{"n_layer": 10, "d_model": 448, "activation": "swiglu", "normalize_top_k": false, "routed_scale": 2.0, "balance_bias": false, "norm": "rmsnorm", "rope_base": 10000.0, "tie_embeddings": false, "beta1": 0.95, "warmup_steps": 390}
Below are experts of layer 3 (counted from 0) of a mixture-of-experts language model. Rows are named router (the router's row for the expert), gate (a neuron's input weights, with its number), up (a neuron's input weights, with its number) and show model dimensions 224-279. Each number is 500 + 50 x the weight over its row's rms, rounded and kept within 0 to 999. Numbers have three digits each.
Before each expert's rows: a language model's description of what the expert responds to. This comes from a sample of Wikipedia text that the model never trained on.

# expert 8
Math, headings, function words
router:528526590514479561493432564504537467500440514520488467511445504469559444407479468524524576521469475565486542495597539531434433460471471420464391532576505511424466502495
gate0:514509501443609492499530445503483561519578490477518542504496488519500433553577458447445459454581507465599398611532591487464412614502523532530490495489575500439518451588
up0:498496607469385467495549575602414532509531503448473541479552534488487537450466454429470472528398475563575418482498536609453589458534496511495555465518510498553487599516
gate1:400499477533456547485456531519482458648482403493542430501439419558509509302510568589497511478428540425496430563437433506501482452398513446516515534512487483541461503501
up1:548501546588552498515569463484536559347456528527480513496566476484415544618481455388460511584604487543436503462517489491604564502591526542500505554477529495485568459519
gate2:429516504504493420538500609461495503481550479494533506530422522468579480575477423400600448432571496563500519479510455479505476510490526466443492526508478555528518545545
up2:519495465488529482465450515569559511444522542420502562546483502515535515514473473389468463514519416485437599539501591496585462443466405527543551547500487494485519527397
gate3:532562530463518450429439455475505498476589487563495456486406540433525545421404421494463524453405517601420543456654576521377529535473434520500501546532637481434505443482
up3:467429466395455503500510479516527534513421589506493505403482490430485435527556525483463491506546476481430452428437334400514494404489509436563577417493444497503492551550
gate4:477421429556534440459524536554467515489516496510555490467536526479520541413560464464450430508511526511514494437458496472472501424543407501580505427536514470470490438549
up4:508548475505530545459574414557518444465494540475554479530447514479445485482413547504454498511477543495465459451559486451486420443547511482465536577577492504475488471573
gate5:450507467476472487542524449514525600449493377490430516508555610531501462486470560514458505440536492582576490484518448457533469490506437566535424471471479431555490542517
up5:475488458574529452502542463544479526493518504581574540497448395494569538516486539500478469545549458502507413358460490567462448561497440488481540443512461457443543520460
gate6:476503500521422508565524566520430539460541498600422458536438508446525541537518497521647473526524515469470393475506566531516552500464512441464460493457489525479474508509
up6:525496482465598474483535492489347480463480443524497589498393479508527611428597491504564574513524490526552417505472423552487551582552476502491646465498491519620482515487
gate7:472525525550480536520460479537594502579504479431512467430546488470452466476482469526558513440530418506430497463449394515464506450487484438501496470559557444491539483505
up7:490514372480396481459572494492503570453420450499417446527424446487480459453454514431488496553526479592518561461501398493525488437540534506565475409542480593538486459476
gate8:561456454514518494579472529495468514547497418465480501483480508501531408530460477585533611535543500546568442434421467504457486541510459503538505510401488465480493498527
up8:475493548544392499500479376422592518473465482558425505558556419442475517431430593548628509525495529455505558554517457632442562513482329502516427482503499542534501573497
gate9:508498523530414416571511519563540531533557630410571571530506590592463465465492547475471547493476535424544508543551474537418521513457535494480505480487535524506488566494
up9:524531460536512547459503508488478481491564450563531535538454532519501501503513531526502513510510514506508667479483431567492477546458446506487506528404528492526507462552
gate10:477574543485415497500513432539603538512536525382520514524541557567537405537424486541492529457555606566476519494576515539462507504485468463531554488455544453572440484516
up10:501533524576527408479431431465513582384451573499520466462579502520457564526517549574512482521524545561531535451524538536469494552421455488492557526450554521406488519537
gate11:568508483497493534491528493521511549480544480448527567500465421613502475430478530447480610534462501577439525372495601453479551507501530458493576496393444549481490591550
up11:505518545584431512578499462444499470543507501615537525502550500455330464490498486478564519527429452498536502508414498544524490483403545541552486530511493492549502491420
gate12:548494556531564531505535413445417530425509443466476424394319464541484471522581458413523500443521443555562557418539403462538412460425449490516472441466484564486486516577
up12:516504495492517530524621532463443555511417453484501557582502531500518532511534521480490493488496496561577563570488579522547437557563487486595473516504432521533488360560
gate13:473489452528449506570531506532486519524448520486542494496553477519516529471537450565466481487501420532502529483529514450483458553460447531564439485510487552468461454480
up13:520507588465477482542533476502401502500533406490488469530409515500511505473527395533525506433474443485591483546503539525570500502494556510557491439466559502420489536524
gate14:382489505487413433502501505541506453555527524540451523511571497506529549497483533671568479540562484422399451446574519520502420539467429495465503487481409533524430434479
up14:435479465431473480515458491492546498541475500443476459475524515510598544457518524516474448560489499462502559418581467528524436463525557539514465484531433498463458453578
gate15:501455510465537526541446526511521425482424576463503473525454453490540477533551416438494561507485412448564405517536469448554511485476511511434473549511507575520466582514
up15:489442517516493561479524458477488495463475492590542529507536488541466496536597532486521507524477410424554471485411420382535489474486463506556435516422515528491499480503
gate16:499549471434524501503551457520461522558569518582612535490581436526512547449508526442550523525592452565478445459471543476478441442477502517425533484505509485425495483489
up16:506543456559514536442493499536529403506460579458469476513529533518438464540497418551537599564407514574492426502557502499458432494524454486428544500459418593475464422468
gate17:477502486563519501559549547472530559601498423512434492466539552529441585502464594450545465493499498435545466467521551538375536375562522522426459531577453564570475591544
up17:497435540578423475531484496506546447486494499495515459549509516510509556551435521534617543507554573477527561442510624531451504444449388539437485518573505595495484509491
gate18:518506445490499475429408496467448424581468489499538459584511471446454426471477418544512420500458550438522546475433550496490450458509493447496477562476519524429470476495
up18:437549499506454497576553429508532515500535605493507565488572504527413491446421465442527466559533430565389408503567494453515520502461500593549490489487553493565514473567
gate19:556526495504543438518494442503512481507462462490527504570458519473476553484528470469502473564569487419589529482499566547579545481501475398556617478564557573436414563415
up19:532558521454491456525551578457568588566502552486541579504540478481549527605462467485534586435394466474481522508473375498503491510482568513525525476403504528548546447494
gate20:512474578485547514405485540449549532500514479460534453471490452572502538428472520509448496507591508453542522465490571558444488590491501491452544502440535411514496596565
up20:523511473505510517522406528476452505509434485525508551475508466529500404498474500451463438552429484513531495504411479493520512583556557502455622508517389449527474590434
gate21:502510562547507391517509490536475490444480526519459428558435544436480543446455430463538525608529489498446501558424486444455512599425518487545519501453405523429453545474
up21:514570628527495512431489447509388527509408552560490464625384467505567486469498480531560441558544551501421464538507467482456508572512449526544503492462358499526454568489
gate22:553492427506447512499622414610592585542520495503583503580453454483514529581586552511414563531473443504532591495513483453646453401501509400476494476518489509528491556554
up22:471544399440509520503478484451489538547533388462455422560488554555449526417499427499547545398463563524487510477554557446540472488499527486460438518527565520412491530523
gate23:490576426562522545405526446524514475524412515486543487464472447451462651530521569506479498579452477418497497477429497471421568485474504505467442614509578549475452592463
up23:482483504542527522453451474479493508449507603560508501521495404495464598506474500473433512511406459436466505472502490462441559494439422471347484551611556504410498533495
gate24:530532490451515576506504507422434586499470561427468421545433448579533497446563462501517506462560431502473469530542631524414506452474527442431505547392479467589453536546
up24:540572498489541489475576492472405524542430504491504440563537557552472555474462446504537526487469477634438498439474415448405526416474578541569352476495510457584470483574
gate25:503451500463444460359624484489518490465530404520465481503418511415400447519523491545532416423508524527468525460492510636380389481476442528504520549541519337533471522469
up25:480567474457567517491437478569546485574541594390537428515542526563571612444435446416464531579460458510559440489524459466536519548549481510548546482497483540436489433547
gate26:528531607500494457450481529498548403467539486421449472453487463467494507484416510583530620540508551534440575516552577491502498435513537493486494543517578478477518454439
up26:482529636503482471449478540475536407439549459442497573457483492485514494473357538593425547471494488495480589507570597509485487490536440519563446437475574419443491546581
gate27:546500396460468345431497467503570382552511584557526413505439509484517507487446528515478487533422549528464513533475471419586506474481434510450503650520591477519440454467
up27:561457470398476448411522563522480526476604546481473395506436533519468544577473565527495494500489566448514452567497387512585524474523504493501488555419470556646526454380
gate28:555569572482501509546568431456532482501460506441459546501421513500520533449473450531534467405469526499461470514520563512584474467469433491566487597520521540460471464513
up28:550493594587445481465586469487568464443461493551534491533450524522514479556471456503556577588472552438481495492479444569535421367480502524468521536532589520495487498445
gate29:493519446526455543504507520473477485523477361466502551555448562483453367437545525556575617567556507532438495478561553565462479548459445527440491484449569486455455429560
up29:548456635470511516500536500412494513572408451563520556498481564494532465522435497422521494522464532464468479436562469547473501645431487552449481464472397529469493550453
gate30:490462465545500375447541486486526474578534454402515486535488563430461549408501440452537443370514483540464464580435480413580448396461512525485413492445456512515501504574
up30:564389418474496533570446547557466482480432457456471473545570525515451515437461481489479514454502467546548486535529527444443479486529540502475431492443499558488539468509
gate31:479559546448424387513558457474494484493431550460504465540480546500555439508515406503512502521424493511459570415527529498479538499536535414618429507571571574481445573567
up31:459531504494572516491413566481499530557560464413470528444584494434447492444532546520400454548477491479539526482503554504467575450536464516553486463493449530562530534521
gate32:547510525472491489521483489542579557471503476530473569581462563497428498473546485526481409542530562537493474554521533447597485473584473430515510561538573592618456527499
up32:549551495507554449534491558443606506597479505466462507559438525437466456472425437518532522579523537479528468527433555491613440491559591458520509485596528545493467474445
gate33:543468546480502543515481586515496527558466425472513548467557523476457522438545572557578497457509470447380509534525553402468554338506564391377490591473474517472484544524
up33:543475487474501523506417429521405504442504523425520509476455500413554485490543491471536439416465601451542596503475504470573506547543463484551545502491450450588482482529
gate34:507554569511530519524424502506480473455520506396542521431343500555498473485456558434413490443471475463518513415584457568540437602491520474480477651577442561438511566510
up34:551571529465521428457490495506455501469467533470506455507544509469387518502515502487375459464476528511428615481475523490516535518510550503520536523562482413503527540552
gate35:544444465515361516447538442496523554529537496536440541475516441454441433438589437508439513465562476509508428440484480484520503505411578475429456404540395510559493473529
up35:424479450529444492523494520542519509500486506457480534484446572435583391443432443516574505514517507445502493482510504546512514441534521538522410485494486522560471430475
gate36:473449475445514512520464507515565508471406541462520450496488567586553520384470494585436528522508553382430609461619519550571525440470507513481502494514530471557417496589
up36:389505461452432482464471443534553531507517568522453530447507490493393495571459495452492584530491499466514416564404613460466409485438451507472560457450610526511515486497

# expert 15
Article opening lines
router:488578430443378411437646537520521503542460489496434441464462515526531419444514454551596553486470498483489426491518553487518449508450444518429481508560598445500394515544
gate0:567532502617449578445548534515505397463445485529508490481550430548450391628569486460504484525566553505541496410522495473555497538514491539478454534464509471468508458492
up0:476498531396527477490465473505421617532514507502541516445479543442589538410552426523525502559524443416518444534494549488367491501476492534533554556519572512466448608516
gate1:473534597499543560516513455527470543453497473459538417414431419421481474493517487504453513471569577543403483520559584474493518459481397571515434516528667524491544543499
up1:521523440502482518437430441534563502480441517499477488480444429494422574588450598491506511473396542516503458523502522391489468493524465511490462497489441591459534444453
gate2:486495524521406536529558477583469524523499468554476512518537533520495471560545434415471448480510429515506454502537484519482518494417484549520478469545581509520396400396
up2:482447428514448581530499422538493515546504512448443538456474523438480492484505485508479484541570548492617572466502507524459560513524426482484504464398454460541446436457
gate3:469449523451483612580416594488473448609524570514533448470511549478507470494569535451478540496480484473535458449506448471447462530473447541584416433531549438493511570506
up3:467521457442511593511434551469418505516519550464535403467475491531527457391512563480529537487443422456493514588512495507531451459438463482502453504490497507565533542466
gate4:528530567487404529466549543429499543452456469469525483424516410464532454497605504551501497566500457487444587501615564605421367601461499511476434402544494560499493621496
up4:523495571445493519489548546443463501424480524436517539467549494392502548485488475443466467523460530598426550434491551604445489516495479535610513510470371502569508558459
gate5:478478596518480526494515490491501560539551486573501511506493567501462518510507453566512544436463490517501526492489444581587453446446536385565530504432580471597425554494
up5:526460545506512554529539469577491462450476519487467468598518508481470496485445522419461440518483519555530453547554577472439473580469371468572454481501418567384514436521
gate6:463517466475558400490533510551404517535529503464431526458564428500522573493523476650485516512537471532558545499407527594460528556518545470497424442538452558458536463528
up6:557504538395512500495461521560475587483504456567501495450489513486447481476400544520487561483513466459599472450502461348472566442511541531512545545417579425443487464504
gate7:553588537553490620542470422475439433446507499547436480543515476388579475558493477550403406425452516545504482530483484528501493588507454418531557475498450481453461482542
up7:515462589454475499547545536601471490579595475584441397476448500554534572546440464471555401540441397460413507513530486556520498492542411488475446413516416515533513537501
gate8:539508502464515511548483522589500461565529401420511558394496444530472530444478543618553581490489467542484544491569474478353468568498566532427413453460537503445525501399
up8:546537435535459557518434549510520532572465399417477555470409505532516511481503541546505505420475458581580484600538489477401516520522542544388481415513487545430481485497
gate9:506569500486408464463548554506481486534467422538570481442409567453529569526505502519506432651540480551538518557566622424503424524515472519576460427542485515480448460431
up9:494433465496623460598455508479537448506557488540552554596470454505559528541485540498472411525499435449554526535462419472492421557473538433488512432449427627472502480465
gate10:556483565534575521521598453526522459619527557520397478489516425569444466532487483498503475502485583452473517544553396504475445424472630371413558461609481516488427477478
up10:445567509444497506537469519524503504463486456488520527481569387607457545445482465436540531524543485529454397391468555496486406537481478586475463488525500413542564431496
gate11:417476517605534551507420509485399496513523553471531569634530503410461517414527568552470488538519463474475533523576490517487483450496492465488520397509491507530528505470
up11:534430529503564481494524498539511501480450382453555512504473524549487552537453463521506512470481438556456476468501457566535490444481558473534518524494517571487507581458
gate12:441450549506507442450497488579515478483509447488492556500548523457498433469444498539494463543514512527509518583538462461486554550475436455489483609506510461503533588583
up12:519565561407465440508507538506538531535442505485483539527423417611481520475487499556541558481513399494471454454581535539484464525469517483531579394449493484453525453488
gate13:536544441442697539459490506481471578551537452592507505484535571490488445646511502506496511467469472568472531540541484592470471481501549546467464508487453491382525450490
up13:510499488529554473562587518524472520457468517428502490575574479436418497414500486490562517509585467508547523459549450578446508469495448469501522496478511587480500533549
gate14:532522461497559545489453576489640505525416547514426507571593544472518537476551460447533508515552512488478498467483506560486483483432495525479508496556480545562525573503
up14:457511511533514503499464511447457584473543474467524461588428514549555574494487568498514518454491480483482463575578608594456421403507513548512469405549401490491527484408
gate15:539484490446525538469471491490462445479544510559556491526521509592472524454493414509539487480564595545515424404479651348546533453487492589390486523586535464476502550509
up15:503512491481529471501459609442430488456511500494526525439425483440643477420541557493477551544523416460417556497435448520444476507544546567505463474491529479428525527560
gate16:446445514534431481514482547503608469498441546610504483515445510565409436555497484490578459559498521471610492504493510493517522469479551482477491528548455446485426495551
up16:548472519508476518516480460530547472465569485560467498512523459522414521500483547531483484475432508432599476528540496467455516500422516449480519415543531505465478533505
gate17:539540461413423517497569492510486513484527451510647511428525540495508472479600498395543488515472465453473532452576490570518503472473488422569459428449390476550505531560
up17:457373525471514509507508446490468517497523538508606559513601544487562433439426544425541423525451453437493531489511476442497445471534498455530483483402398493538501449523
gate18:466552479447533409499593572502489550511485414535417515457448405525507431548541499469592471478560513496426529547474552618545454417466529450550473613523490456549453450500
up18:512492569548498565476485401449567468533541498506453474507499417434471459529541539552498601503523598499544450503612445572448476525534439524379592433597550428544520591569
gate19:485483542493490533508517530544502439558451481481551514441492542519494528496472471456497520477546493522450522521496541539495489540438508444525456600478461463483516531508
up19:496504458480496468478553530532591454599431496444496592493472592499526482515517403563502572579634454564424575444495499541498456470455463473552484521499446468487476594540
gate20:503494457515504488479486478488427540499505549562566451527487526451497527452472498392471461508440477516501433461558563517444400471471482531508460440568533542512491541556
up20:437465463441476469469430511563492415605510512558537547500567456584448445505523563507581553512514492490426515422548599386444477502481553527506494490523496505396489408515
gate21:493512493539533536497454473483472504448479534450543512458382515422455471472482544462499440495428491478542482544461469384424546531522479469566544540471478509459435568594
up21:444450440559615528523450565509467526519496500534558590529429478589553453452503521499568470591487480390533567503517527537508450437500514463504575498483459511440567515465
gate22:473544505551482517446497531411520448481407550540485480586539431427576510370460492397449425499450480556511534518528510518548514507504520486484470536512490451586509600614
up22:541549596504523485512532551549460494430544500494472473497418498476495493549423494537518551480424460583577536523456507625551463555515492489546545521499501558541532447383
gate23:561462563510455516552457469459495467438448532489538477482472521512459512535461563540485504498483523478569433486496477475510575514521587508428543530568490451520431501446
up23:545545515459415493515486535569447496447481471494584523404407507541487559516469486486549491465473383616519492434484448498551560621524467512469567577479504479447477454482
gate24:534569475483508512484602522477458429427515495516560431468478468456518528449607435464508498515526473472492464556525480574595478475496482528458575520474564438490469578544
up24:572475478395471490451461463418543580522423448499597547458477546526517614436542377532474570484579530476479433437582496577512463464406401482509542523520467517581431432408
gate25:510594560493533499482503458493522473536528428488385419491466468476392525487475443575481550436396455544503618508493529542478518585442493527447494444455561625500516481476
up25:529573597510548529486515475482525493538525481492428469583460528557411520491359503563391464349463533526620501475550603498506497527476481540455494384491533593579464462513
gate26:419383452599492524482440441489483456511481563529400591520476451441467522498437489495512493505513519448412573492473448486531458507476506490448426615505491455525505508506
up26:388486501560456494486456545532514467525449509560496470574454499476483535486480608517481453520459476556521510513450530358569397464518540448483438547497539597522551499547
gate27:438445507492432461465511507439555465464601523486462493514454419575507439492432570454488471487495418507476486531452599643428503479472491507489539465526482585570454522559
up27:476514387480434567514457557456468526604373419446615522407487558446543459440541542490544589477496588546483584528575393467489436532463613498469375507531470448545497508441
gate28:447577456569587448404508496448473459478409452505476510402485518542537401483498486511550433575538571517523577400526468457533532555478593427542525465595500552530486469460
up28:426531468516540544485516533513424489603513403504518410512484480532520532480475529483556503510561528514478542509531465413404363567453451500543518416519667468511490513495
gate29:493581458488492521444460532471349542480485525417479534529493540442519431501518581447463451408444476547481505537509470468476499536481537366526541531545394542495531489519
up29:514599493532557583377496413438515526567528455517496462509480488509499534569402560534528493519508501504584469556559561462529449541491503503469534513494532461630545487446
gate30:425528551477425497499534439565582472477529512496551528463447432595507595470439500476425505542511447531482487484506539426523583505519536483458556572524459492509448434515
up30:501538507467500497525553475559526467480511544467552546474567485511504510472423496462443521562470340567468539556430555507556584516481524494470534521503522478501482506499
gate31:504562507412430534550557467469464420580527594488470465430500497452500454560365483562485545400421521575486433435451499495427471646534506560499480569502509438530422517473
up31:532485507555514536470486488579615541453494516480521451469461459510477505536560548566568445594511502409521526550558497463564637426520499507528591495524414476485534533405
gate32:559427523413383474577577611480508434529484512432554539505461497502480469478490463540526526471499638559426527516540431635548452498535499444502466503556477537507469472448
up32:512480514472417493570546514488443509547524497483458487432499437470445465446539479430444480419371578457500515486556505577538496513486602469471512471554493468552469443464
gate33:456578568441488472591530556496482509420516471447581524443524519496514501460479523478529516474488475482529560398502475483418511532509657528513499494613453469522486509559
up33:518547518496539445460441434522594523491448432460543444579493454555502584588467559473506456584435509504470532473530578469448502478568521535413458521429456538504504402422
gate34:500510518565548578557418518541445497474503507607457544499537536516486476606503498433594503487495438521560562460528478389460545537467578549497435539461479499447427527537
up34:503435497471463455484513455499375525478575463439482485497569511458361503483647529515479458414495471525435445517516534571531387476450461455523517478579500534547471420465
gate35:515510500534457434540485492473639576438540487506489385575479475493417483450528526557417448461431491488540481513508501540515481482450451536416564534535488524442500555548
up35:463527450510420461404445519512597474442453502472483549523498487465525482528496467481475461463484473468477516519520523443453505537538544500531588605532366521388482451554
gate36:464515477491539504512447508468487492451524491494459440390619470517511488464525522557459458565441434459475488523587516475468503466455537438377459524519519570550476473533
up36:515527535484616449501577462606515487496561580448425504562511509510510564461455442500519507456506462400426564465540492439473546477522575474497517599465417484519506486488

# expert 14
Paragraph breaks before headings
router:533512572574510462541514527622471517602452583434414481508498547448530425473385480523551543485482415527436523470530530473483534454490526421454465621495535512481455538528
gate0:564486605383504480522490480394506536520521486445520584502504526566538426498523491540558484483441456589486515418530506527485469537495488525458564494525505504546479503478
up0:519466508488442447510496556546469528500496540504466557459513477526464512561508499518480595507488523451487507535450498424442497513510550453568561539444453466504516528540
gate1:481455491365466419483500578530422538494528469547479405452430466470449524553524567543506559445584477476480492482509595438538499491504459482562534538537484518480523504467
up1:575553523586558537442469394501565427498508495517451547571488511514460500494502549441491381543433543469532501492542426539524523523485533489447555529508524477522467541501
gate2:481510558433512572510509477491485460579639516477528570572486435452498447432529450509509460443522499572576453493491431549397391565467436450454470491506474291550484529603
up2:450442508583523630531496584503561476496528466514441534494481497515574531461451493511536505567409486517538490558539425494525473460445570452388426474447503505472501503499
gate3:548449567473546608546498463485424540386489484505384510523500507556457482566498499499456523536438506574459460467424572485517494496522469516517426448445443529512471463473
up3:579512522471442519606518526431584575482445500543562431493417474462544499445494536538432564586543490538495540518540483458497432443464470611615467482507537463448504487463
gate4:431395527445463496500447556410464502473512462494519555591526500533503510505485527474489485512553418562456541498409615471464419510472408560554442460522551533441526440567
up4:512566579539499515468594530513502524463519475511520435451484462487549493550505535473539553508504477401512492491602470629529541501512502487483491521504580481547501507516
gate5:453461518574504483542517520530465509495489562467550518533448533488541518472485401539447579493526492573496508446529495612384466447482580520549470480510562449451515428428
up5:544476473553494612489521444475518548526525498537476501487515531491467560517530568448463473536429524472495503546514497404590558521494436581431526485454416516509504521404
gate6:499505452451549467525517576532467546527495438506529489561483484568496515522604451484654536523409447456509449460455435589543544472482515449502599416437544562497469478476
up6:415441479487552529525469485497552494600436533520524528481500443464471497511463511410527571518455440467508480507463523506469443467516433435492464454476519544383508513500
gate7:556451559529496473566476519449448494479428466523499429509473487472504484504594499484406567496487430582546457442468339440490436520521532493472520491505556495484492532428
up7:487535404574512470508596465499544433472587514495500497444536504512507526474538478557514566521462409502547551505535486571512433452494577594501459544428479486419511529545
gate8:461479501400431447502477421475632471508460437502488472536526431406542359541515531399589480431524497427569484472532508456563467485487529524485522495381399496464514588588
up8:556581519477534481482499455509496491518536565520528491504468505500460433462559548512463476416514416505554513529477372513478560488499457433473490544622481501555485520478
gate9:493548503600435475467540466480469558434564418484465506448429478489518499506439439499585596444529483641547542546453502545472533461496450481537500575473477368526517443460
up9:424530509467597399492532509507495417458501516485567392443500456467528500535508504564499573518482506404548489477577489615483503530470476513533616504566474509483504502497
gate10:524485524481512557484497488534493500400501458502509432458423449575531445442422517537516447511472578558496537432542564429593531534501507530439481423550565481522528445604
up10:584490510481486402465455483464473435528540537455535531487447576515461544531448513448536536476542592537579469489499602511399457518473328419525457529584518545443511549406
gate11:480548521508445571593640459464517389353516456531563491478397435503544504402492529532546460413569554487616441522518440549467528510412520474452438434507485463593368419489
up11:527479519375557446368449502502499532626469499492471504488536474530432481492582438451460545531408502498435508451479479482443531508510536499548504552539454573455548515525
gate12:522508492497476539480534524501544592420483471514544366462527593587542500402414541547556517526615524457470462493475493555515512527539509509509532514477547603512489520508
up12:498532500587519459506422513523478446512502520441438437562562432434535523396548497510447476547463548465449506477562490491543437507480590597525414432549507413476499597524
gate13:526596449542575487470439466499518463497530454498434498445321462502518624554519480526418509440397602555498506527567528584429532551429473535430527505447516468492514491517
up13:479398498473447502511520593512519603533452505488555519512584517502603426435582499447493550629569443544452489450386467471517413491515456498546515467467491559464495527538
gate14:521438434467527428519487496543496481505510472493438498603442432539536526537472432514510521434529469523496517406430620525517466512491483467505468416496496552425503486471
up14:540589516545453529498531421526489511513452524526615564376536556468460586456525557451455494508565506446537479559523365440526526524496502512469516494534453479605507454479
gate15:496495542549480486513444497499501384543439555446481555576488528525511484498509456387459481434356482520486428471467517612458493599450527569387444525635514521519519538510
up15:508455445472459606497480437454487532506496403429456621518497526554447572525584420471462589419510516539508454477550500533472465503463655436394522434494533505546487429434
gate16:405426539404538511474464417462482470567594466507455567555469426566555464583489515537510452550410556513430477425527560515458411464541552500449519527587456426552489518498
up16:523434409513528380511494572454399500596521470556530494516460517498568504478513487506614500533536443448501471563572486527498382481518581519482466485492480550508535532517
gate17:555512504540519489549491540520466431450501457595482449601397504449504449473534505557414542537554490520548517499615463443553545558516523552366470546498502493510489535530
up17:583385391464486484528496453589502538542557461531520481526424514441545496497568513493472497504577557472518604623516493481543532469527370427529550362541502464469486453565
gate18:494480553474434454501488542465462444476413536490451563566465543521568428469403478467478463441497525549473469447596437494553556547439544481437430518516498506553442524526
up18:473483557500469462509459495520523602480448474511441468575579529579519498405409493431514423634505497508449489409528508522508586456494522467553457543561435525475470443509
gate19:525559521452423523416384499405564421470505491536429419611488499475447423478527564359475578495525452551487453537436427428536531504491516525485576594502499548511470523509
up19:510476523477525458576448495472549486454546519448475599544521480503454535561510527504515507362458503522495430444527548643482419510487515480490512586548629596531534465467
gate20:610521568403460522464567523511466474531499509571401405513426543461391476491530413584448502486553516493428474472495462454467506528459561481477478406470544521492511536522
up20:394428513562428414483390570519528468469508493423545604437549496532515461471514574411558459531455512521498473543535508542468496499510454496471603553504449513451508415453
gate21:628557387446522501417566470507468419387522578476455469546413511436508485451498482403517350581512518534502548484548529477546565539506564545533446449542469541473484501525
up21:492417480561563563541442538509560533559493529518502481564539543550551504521518368579541645531521634492521489530420563518523517457525510477460541472552432534559505573422
gate22:454500486505441456520529556514463593374496402477535426446445470468483540427474498458510566501432494392555435450466483503462437428513543511507531543470490480427473494572
up22:465489550377511497565512398538486447522532476432491522498556489505460518483520506561496567516637577547509520402441410518461548557502351640503590491476483531439458500449
gate23:566551610545553536566502536586511457405513497528430460566396400465485524457493535549558526552495564522473471525457507611471523483519441434529584573490442551542500606531
up23:401454469489529480549499421490529463555552448484465536491539537534412484492580373511527468511515444442495516465466482487516462479496499548410509456593582507531520412603
gate24:563527465526543476438609493514436502465450493455579502558546541482543517430536394554524636458552553480544481418458427542568408539514390463491491525486516529551490559530
up24:501487484418437486535458479477526589495569506523489586451523478559493579502425372489424484552554483518491514442475489454385435514537495547514509483420520577410529440539
gate25:493517551527445491533500497506607451540577560502409492637537533621510512561532566565574492524472509568509465469504544534531575478454466416493554514541533543573464477526
up25:603570515598521593496455597504574468572514572416404520609471478512606527573494525584492509504416545561554478461570564500491513522521478510519529537502531492467510410538
gate26:536518553481502495450517511495510431533536548483459533569535478480443501442612477439602454539506519477544462472489556474561470467453534502559505552531485460542454537521
up26:426488411535512465545461545532552487567414541562554611548466504442464471445585438379517544545550436442478486480437396487493467496529572381471595541535395461532498508537
gate27:510487512522454452559522502545471480501458608435525473463451497482576476529556450564383501447469568527499509366516389572507519498531509510497519525508569476479484532458
up27:455543524483499495400454470459425525522461448479535459493568538564580573493493463406522432425419554412516498467545558528486553563453433505562510576537476471418481478552
gate28:474524536476469479472533587411570452497617502497471424563415488458500413566488515564572463457491483528600497483608412581552509536456543403460580442531534461613407518481
up28:487455449489559484509473503483430579424491556559417592392600387552455522512555378419457534631421487576451476531426680500474470487481553527418576530522470482489534456553
gate29:516511383531484433471572451527585529424478553542537548507560505528458442539487471521544631526474485466504545557510550551521428438429432397504594386510597457507473510500
up29:536528501568453460491501457550542486445481484539430535546504548470507420531386428542445517513505569467522452443507536561474461516496545465511492505497470560548492482567
gate30:470564478584526421473496526552525488552481526491466509494489523479486473531528507486529598556547483461461519529537534462546531469496510395485501510422481501510557486424
up30:552448480486423404461516556515411573516512478521453578418510483530437491549519622554546526543457463523477485483449517429440428506497508519515453506386462472500492535550
gate31:492523435426413545434461498488482525548487415510486461466442566540562486568601483512485516361573414445471470517555470541440462518518541460503444415477519466554458503549
up31:504513434573534533572590468508509567478495523523499523489451465556559566554542488482530583560491535484527511468470468568498513517520334462455524542472484499490472510457
gate32:512534544530435538429455563501565440448558447501433502416446496564414434498597488506474378386446374606447456567464519456575511479497441453420498553508453502554486438523
up32:548490530498490536460519432430515494447459539471551416522559492457504560469523481506446566484460469484480520466557407464446527501480430578491452520497346558519486661409
gate33:463456402468511465523568509491543545535592592541481525455511504577403445593546456514583542506467465460496392413453613571485428407485573435506460459496486472509473504444
up33:516500423471540511502592523532519518569476574485548482570539506498434418524465494542536539422490460476518459492412533538506487443499504445444500486415498458428512461488
gate34:504456590506532385528432577433481484465532514519501589560587487485515476447449493486636464532494486446456555422525535606524539488478483491522516491488568465546511530536
up34:357642495545511519473492445545513453533470462531516521554483427492541551483545558507486555499544459457495500450569614538480496501458496447509474407581610565455478555598
gate35:538392497442446563512497497496561452519540534434465543626495544526530461475537508464476519479517469560394526592402403535565523411511454434499496507478578475533430502429
up35:539496499511473522512524576440494500481526450439494523504419522469498560557600484493529466554477504427517514503489429563561531470534532577524502535396622584507488504529
gate36:533499415482532448483512593546535508604421436586513535499453498555511489408477478477597538616569515467464519565571534501374497471442462471440489495546535480411487462634
up36:538523509549484534470507555497440469455470593519490526575534472460549479458540503459500510575492408435524533426457435502486465508514626540512546556525383539497509490587